config.yaml
d_shared_expert: 0
balance_loss: 0.00476
norm: "rmsnorm"
beta2: 0.95
Below are experts of layer 9 (counted from 0) of a mixture-of-experts language model. Rows are named router (the router's row for the expert), up (a neuron's input weights, with its number) and show model dimensions 0-127. Each number is 200 + 30 x the weight over its row's rms, rounded and kept within 0 to 999.
After each expert's rows: a language model's description of what the expert responds to. This comes from a sample of Wikipedia text that the model never trained on.

# expert 15
router,107,236,220,137,249,230,185,246,236,201,245,179,194,230,216,189,240,172,200,175,212,252,168,194,243,195,205,248,206,210,249,192,181,185,174,196,214,265,192,193,230,231,164,166,144,161,207,172,235,226,162,269,206,203,173,246,209,193,172,265,229,202,239,169,196,158,212,231,194,230,218,208,183,189,210,241,190,253,202,206,174,204,203,215,221,208,237,218,214,200,178,241,198,206,218,193,171,209,228,221,195,246,245,212,179,203,254,219,176,178,228,124,197,244,188,213,220,202,229,168,215,188,219,206,192,233,225,241
up1,129,218,186,215,184,206,204,187,212,174,206,186,222,211,220,205,254,178,155,211,207,193,216,214,181,204,248,190,188,243,211,190,195,190,155,211,195,175,183,207,172,195,205,224,260,195,175,151,226,205,169,212,176,153,198,235,213,144,198,212,215,193,257,213,197,197,219,133,186,219,190,244,196,174,195,212,144,213,203,166,241,224,214,250,292,234,184,231,242,204,182,246,194,202,213,221,209,235,192,272,190,220,139,255,171,162,212,205,218,205,240,216,194,216,246,214,172,111,220,196,259,176,188,217,165,202,184,159
Description: Section and table markup. Wiki heading markers ==, list dashes, table pipes, and capitalized institution words opening names, e.g. ==See also==, National, Social, UEFA.

# expert 5
router,231,159,224,214,154,235,208,185,239,188,206,135,215,242,202,169,203,222,201,179,160,202,195,234,227,170,222,174,170,219,167,211,209,162,245,160,161,178,229,165,201,267,195,239,156,236,202,193,194,210,158,243,156,208,231,195,175,203,225,217,176,175,158,157,165,177,215,216,241,252,176,206,163,235,211,194,160,205,180,159,235,238,246,159,221,221,160,161,170,168,153,159,176,164,216,243,239,194,215,258,220,181,241,199,177,190,206,150,209,190,193,184,216,183,271,234,225,248,246,187,203,185,183,190,208,196,174,221
up0,181,216,219,128,150,215,199,210,196,187,252,267,173,219,175,168,160,201,222,199,224,191,111,196,141,236,200,154,197,217,196,154,191,222,217,198,214,250,199,252,236,188,203,145,268,205,204,183,213,232,250,188,193,171,198,156,217,214,207,221,231,261,231,205,219,170,211,208,179,169,248,178,175,184,214,184,199,235,190,265,204,166,189,246,180,172,208,204,210,191,188,195,212,232,225,171,197,238,209,251,232,194,211,140,209,198,207,221,189,131,263,174,201,180,236,242,181,211,179,206,199,175,223,209,222,202,160,204
Description: Digits inside numbers. Digits and thousands commas in the middle of large numbers in tables and statistics, such as 165,904, 103,436 and appearance counts.

# expert 33
router,229,184,209,152,179,210,185,250,199,232,206,174,213,214,247,223,157,259,178,182,189,247,184,149,158,208,223,235,221,162,173,206,167,164,242,215,161,205,221,185,166,217,243,204,208,216,205,200,256,170,163,247,180,205,178,220,171,123,192,188,143,227,144,215,137,186,212,218,208,214,206,266,178,226,241,204,237,220,173,248,184,215,243,207,222,226,205,155,161,197,157,171,181,202,204,259,194,171,218,214,163,191,224,227,214,233,231,195,242,260,169,200,198,121,223,186,202,179,191,221,173,204,201,195,207,202,196,182
up1,172,155,222,205,212,185,223,207,186,203,176,215,211,184,170,223,178,222,204,243,209,220,167,198,193,170,220,214,213,211,183,191,213,207,172,163,215,201,156,206,273,213,158,230,189,192,162,248,184,172,243,237,235,211,179,93,240,200,175,190,163,201,197,202,207,200,252,223,183,191,204,189,227,211,221,215,217,244,191,161,171,194,174,235,144,202,223,175,205,212,220,237,208,231,192,209,186,213,180,181,195,177,285,234,211,243,218,237,270,205,237,249,183,144,152,186,169,162,235,209,239,227,162,254,145,231,245,204
Description: Indefinite articles. Articles a, an and A starting a noun phrase, especially opening list-item sentences, plus some capitalized word-initial fragments like La and D.

# expert 27
router,246,266,214,198,254,230,212,227,229,231,236,152,200,191,183,188,154,198,195,186,152,180,226,221,252,187,191,210,193,170,239,246,219,166,217,257,223,156,184,165,188,189,191,179,192,221,229,216,180,213,162,214,214,191,194,185,141,205,148,198,194,196,145,169,175,170,146,212,240,258,198,249,176,256,225,165,193,169,162,186,254,244,240,187,217,235,165,166,181,211,216,177,197,186,202,233,208,232,168,189,230,175,232,171,161,218,204,157,212,159,166,186,195,187,218,229,200,269,232,238,238,220,195,221,248,221,198,211
up2,184,227,183,182,224,213,229,208,175,191,196,174,173,214,148,184,236,197,200,234,245,202,221,161,197,244,227,172,138,226,224,251,173,135,203,184,151,223,218,179,202,201,196,209,163,160,231,213,186,155,178,208,153,284,226,279,175,222,220,206,180,191,166,223,253,182,196,182,260,250,178,204,243,237,196,240,208,229,224,200,209,193,178,204,230,201,235,202,216,221,173,207,202,177,224,146,173,246,204,190,199,212,195,232,242,209,191,224,207,217,223,217,228,221,246,199,181,203,233,188,245,154,156,279,171,224,159,176
Description: Technical nouns, empty cells. Blank spaces in empty table cells, plus head nouns in technical or medical prose, e.g. receptor, ratio, engine, tumor type.

# expert 37
router,210,191,169,198,206,200,136,221,125,214,248,178,212,224,217,220,190,192,165,226,176,175,180,165,195,201,199,246,226,222,193,256,158,146,215,245,198,239,170,203,187,182,204,162,263,218,172,240,190,176,261,184,191,202,218,211,259,198,175,222,201,232,220,149,220,182,196,169,200,196,159,178,226,210,217,171,248,199,255,216,202,169,162,201,198,222,209,207,181,199,154,248,230,147,205,221,152,196,270,224,204,133,159,158,234,201,176,171,212,209,190,174,239,173,247,190,222,219,164,124,201,196,201,218,200,206,176,215
up1,219,149,210,161,156,165,218,156,166,203,179,240,201,219,161,201,199,175,238,214,216,196,174,249,237,242,193,181,225,244,168,159,255,219,193,184,190,184,191,198,130,210,261,206,276,191,197,254,231,181,266,221,190,239,227,190,214,235,169,154,218,172,214,215,155,227,161,227,147,139,174,230,211,176,201,268,201,216,181,193,195,212,216,208,184,155,216,223,189,230,198,196,199,176,186,185,144,228,166,181,201,180,260,185,204,193,223,210,214,233,203,232,242,180,189,241,183,162,168,166,227,247,219,204,198,201,207,172
Description: Word-initial capital fragments. First piece of a split word, often capitalized, in titles and names after a quote, hyphen or parenthesis, such as Fe(arless), W(ahid), co-director.

# expert 4
router,218,208,226,254,184,249,211,235,232,233,192,213,197,172,137,216,168,199,216,167,220,187,160,190,219,200,252,215,214,209,187,193,216,245,179,190,245,243,171,203,240,209,275,164,136,260,138,170,149,201,222,188,210,186,204,236,132,232,227,198,196,223,163,224,186,173,171,221,226,251,225,208,202,248,199,201,223,192,262,215,217,212,215,135,209,165,189,156,211,185,195,170,244,213,217,228,215,211,204,251,199,227,192,223,191,216,163,217,196,229,194,230,199,207,182,163,177,107,175,216,196,174,210,234,177,190,224,186
up4,158,200,216,204,208,171,226,274,194,200,262,193,196,186,168,182,235,162,183,199,232,195,224,183,192,220,177,173,246,232,183,198,165,185,229,235,214,188,178,253,221,227,150,179,162,224,202,163,204,171,263,176,208,131,217,204,249,228,167,183,157,144,185,227,287,234,198,172,209,204,209,201,188,186,215,201,233,156,240,234,215,219,224,238,170,190,181,216,254,196,237,233,190,194,219,218,215,174,204,209,161,193,247,176,233,214,231,225,153,238,216,241,216,168,189,181,144,203,158,178,168,203,160,189,237,213,184,144
Description: Romance name syllables. Mid-word syllables of French, Italian, Spanish or Slavic names and words, such as -to-, -co-, -rio, -ino, -mo-.

# expert 22
router,237,192,154,188,190,136,156,176,172,205,204,161,152,240,174,235,224,201,243,224,267,203,189,173,201,168,203,218,251,208,205,182,183,217,234,178,159,182,187,207,164,177,235,176,191,229,159,226,220,251,218,224,227,234,195,241,224,152,241,190,182,176,196,185,210,219,231,203,165,163,171,218,235,167,231,196,279,187,263,189,201,157,266,189,188,213,241,170,168,230,222,243,206,185,240,207,247,198,179,234,215,230,213,185,189,212,195,218,231,252,222,205,201,146,243,183,202,152,181,228,171,236,203,189,195,179,144,193
up1,180,181,180,194,195,201,242,128,260,197,204,243,199,224,173,210,231,230,187,165,233,137,190,185,204,176,197,206,189,259,204,260,205,263,206,200,147,238,229,217,119,223,215,199,242,243,172,180,207,272,189,200,222,138,171,212,201,195,167,183,254,219,190,196,184,242,195,198,167,199,236,216,216,202,187,218,220,231,230,222,237,173,220,191,199,203,211,214,203,226,273,209,209,223,179,205,223,216,265,186,199,200,184,167,189,165,173,205,150,235,220,242,198,168,160,206,210,210,238,230,191,236,197,209,176,131,157,192
Description: Name-initial syllables. Opening capitalised syllable of foreign personal or place names, often Spanish or Romance, such as Ri in Riascos, Pa in Pavel, Ro.

# expert 19
router,222,220,213,208,248,199,194,189,179,229,152,173,217,174,216,203,176,190,242,207,184,215,160,245,183,226,172,180,203,187,256,170,220,233,214,176,229,197,218,217,194,136,183,222,176,217,242,202,188,177,204,231,267,225,156,223,196,181,247,209,196,175,262,205,200,295,181,213,157,223,229,211,179,223,215,243,188,176,152,200,214,205,210,188,227,196,196,200,217,183,188,267,200,222,252,164,198,175,176,156,235,181,192,167,194,247,138,215,248,166,198,210,143,229,129,244,180,194,186,214,250,194,167,199,199,256,225,177
up1,179,248,150,196,189,182,201,208,219,186,185,186,194,215,212,187,200,238,239,196,186,163,168,199,192,203,192,215,183,227,203,261,213,249,227,244,194,187,245,224,211,235,188,192,278,224,213,239,209,164,284,217,233,176,183,189,164,173,230,230,214,219,159,229,185,221,176,214,173,222,213,166,197,189,172,188,275,168,173,179,248,221,173,209,191,155,206,230,219,238,210,175,207,274,207,197,194,138,215,163,191,184,181,233,150,146,211,225,159,180,230,185,257,242,199,242,224,138,183,227,229,166,181,197,196,239,207,165
Description: Role and institution nouns. Nouns for people's roles, relatives and organizations after the, a or his, e.g. player, father, Speaker, University, Army.

# expert 8
router,204,250,230,133,161,162,261,227,208,220,206,200,133,178,205,198,190,202,231,216,216,219,212,213,203,222,245,180,211,201,222,192,232,226,167,172,254,167,224,223,253,240,217,184,195,198,211,186,163,191,186,210,271,191,186,193,231,180,191,171,226,173,216,222,206,191,186,223,182,206,222,257,263,156,201,213,187,235,205,239,198,175,234,165,167,135,219,171,165,164,181,205,199,174,246,155,229,172,163,169,196,215,253,202,186,191,266,217,213,216,232,247,241,179,202,242,176,184,198,239,164,209,220,193,250,230,255,242
up2,204,184,164,212,192,160,165,203,200,182,180,212,232,155,150,197,181,157,264,206,276,169,149,225,268,207,197,191,244,193,192,171,205,160,175,152,241,161,223,170,221,151,217,192,154,272,173,229,274,218,204,204,220,206,209,231,198,190,206,190,222,198,259,185,229,226,198,177,188,203,215,167,219,268,191,195,166,158,181,215,206,171,158,195,225,170,145,166,228,193,206,192,217,228,221,246,229,213,205,214,206,215,191,219,216,217,216,231,222,170,250,198,133,198,182,217,196,166,129,196,175,204,234,186,182,175,201,184
Description: Table cell separators. Pipe separators, list dashes and semicolons that begin rows or cells in tables, plus country codes like ENG, BRA, ITA in sports tables.

# expert 41
router,215,224,232,226,224,170,247,228,214,232,202,208,225,276,197,205,183,191,207,156,184,221,147,246,187,187,190,180,193,148,225,190,217,151,203,179,191,257,203,151,237,161,185,170,164,213,240,160,148,177,178,218,194,226,218,172,135,191,176,209,188,167,189,187,226,178,176,176,207,177,209,188,228,240,166,153,241,172,239,210,203,168,221,230,193,200,207,234,257,226,181,213,201,156,159,182,239,224,223,146,201,186,261,226,179,175,251,221,205,264,193,188,219,210,210,273,150,235,238,193,182,175,240,212,217,192,178,199
up2,195,170,178,166,167,197,206,125,223,194,223,202,176,182,222,233,221,196,182,205,230,190,221,209,159,197,109,185,206,218,187,211,127,216,203,188,137,237,221,217,206,206,221,205,190,158,230,193,229,253,221,186,222,190,224,227,194,166,173,209,270,238,235,220,179,239,206,209,199,165,203,193,168,232,191,213,178,237,193,259,228,208,203,202,210,219,195,181,204,223,245,204,134,164,201,133,196,234,183,179,198,224,206,175,198,167,221,217,215,122,206,200,175,155,242,219,174,170,165,148,196,161,199,212,252,212,133,157
Description: Sentence-ending punctuation. Periods, closing parentheses and heading equals signs ending a sentence or heading, before a line break or a new sentence.

# expert 47
router,220,208,195,161,225,205,172,128,148,182,201,183,214,242,269,202,204,212,152,226,201,191,191,169,173,146,219,191,229,238,199,174,180,178,162,241,169,201,136,173,167,161,162,173,212,240,203,198,216,175,247,200,190,186,264,209,167,272,265,185,183,206,207,241,252,176,164,208,205,215,163,243,218,146,220,177,222,185,200,184,255,227,230,219,143,233,209,173,171,247,180,185,236,176,144,209,174,223,207,191,220,223,170,209,226,208,163,184,177,252,187,194,206,204,201,189,223,215,181,217,214,252,163,171,194,194,187,214
up0,165,203,237,169,202,223,202,199,186,209,193,203,221,155,220,207,198,172,206,206,245,161,227,233,156,192,211,192,245,263,190,211,284,197,198,211,164,123,197,205,206,244,266,148,242,174,151,237,191,178,227,146,219,163,207,199,230,236,232,189,195,203,164,220,209,217,168,200,189,151,212,185,243,236,237,166,203,191,223,281,179,184,201,174,212,187,261,236,243,219,162,203,199,220,148,188,210,206,190,221,221,200,209,231,222,210,184,282,165,210,204,208,208,230,159,237,230,154,199,192,205,201,203,188,241,207,162,203
Description: Word starts and spaces. Lone spaces and word-initial pieces such as s, dis, con, re, bio, whose word continues next, e.g. 's'acred, 'dis'appointed.

# expert 12
router,215,201,233,207,169,225,206,209,242,216,166,155,208,245,215,198,132,220,208,220,232,193,227,234,182,226,151,197,181,155,206,232,172,176,228,219,224,176,175,220,242,209,207,170,209,223,194,189,216,201,162,179,214,212,208,164,168,138,165,224,192,206,195,174,135,133,188,186,242,257,199,237,153,213,141,217,174,217,231,174,233,217,192,149,226,208,154,181,204,135,183,147,206,205,232,226,213,238,156,194,250,189,227,214,193,185,272,246,190,157,210,167,201,184,228,257,170,173,203,197,231,202,185,175,255,224,214,190
up2,183,195,182,201,264,170,191,233,199,197,129,207,140,207,192,165,200,214,247,198,195,147,207,223,193,229,229,199,231,205,241,225,188,176,173,230,226,194,165,196,186,186,217,241,185,213,219,168,277,200,188,192,234,198,204,187,173,216,206,219,247,181,203,226,206,249,289,203,237,148,225,213,170,206,166,229,228,177,193,229,246,227,213,187,233,208,225,163,202,215,237,291,212,237,188,174,221,176,188,186,232,189,230,237,206,163,194,187,231,180,159,201,158,148,201,238,148,251,182,202,193,218,214,163,149,166,192,165
Description: Row and unit endings. Closing tokens after numbers, such as final table pipes, closing parentheses and unit words like ft, km, mi, plus ISBN and Nominated.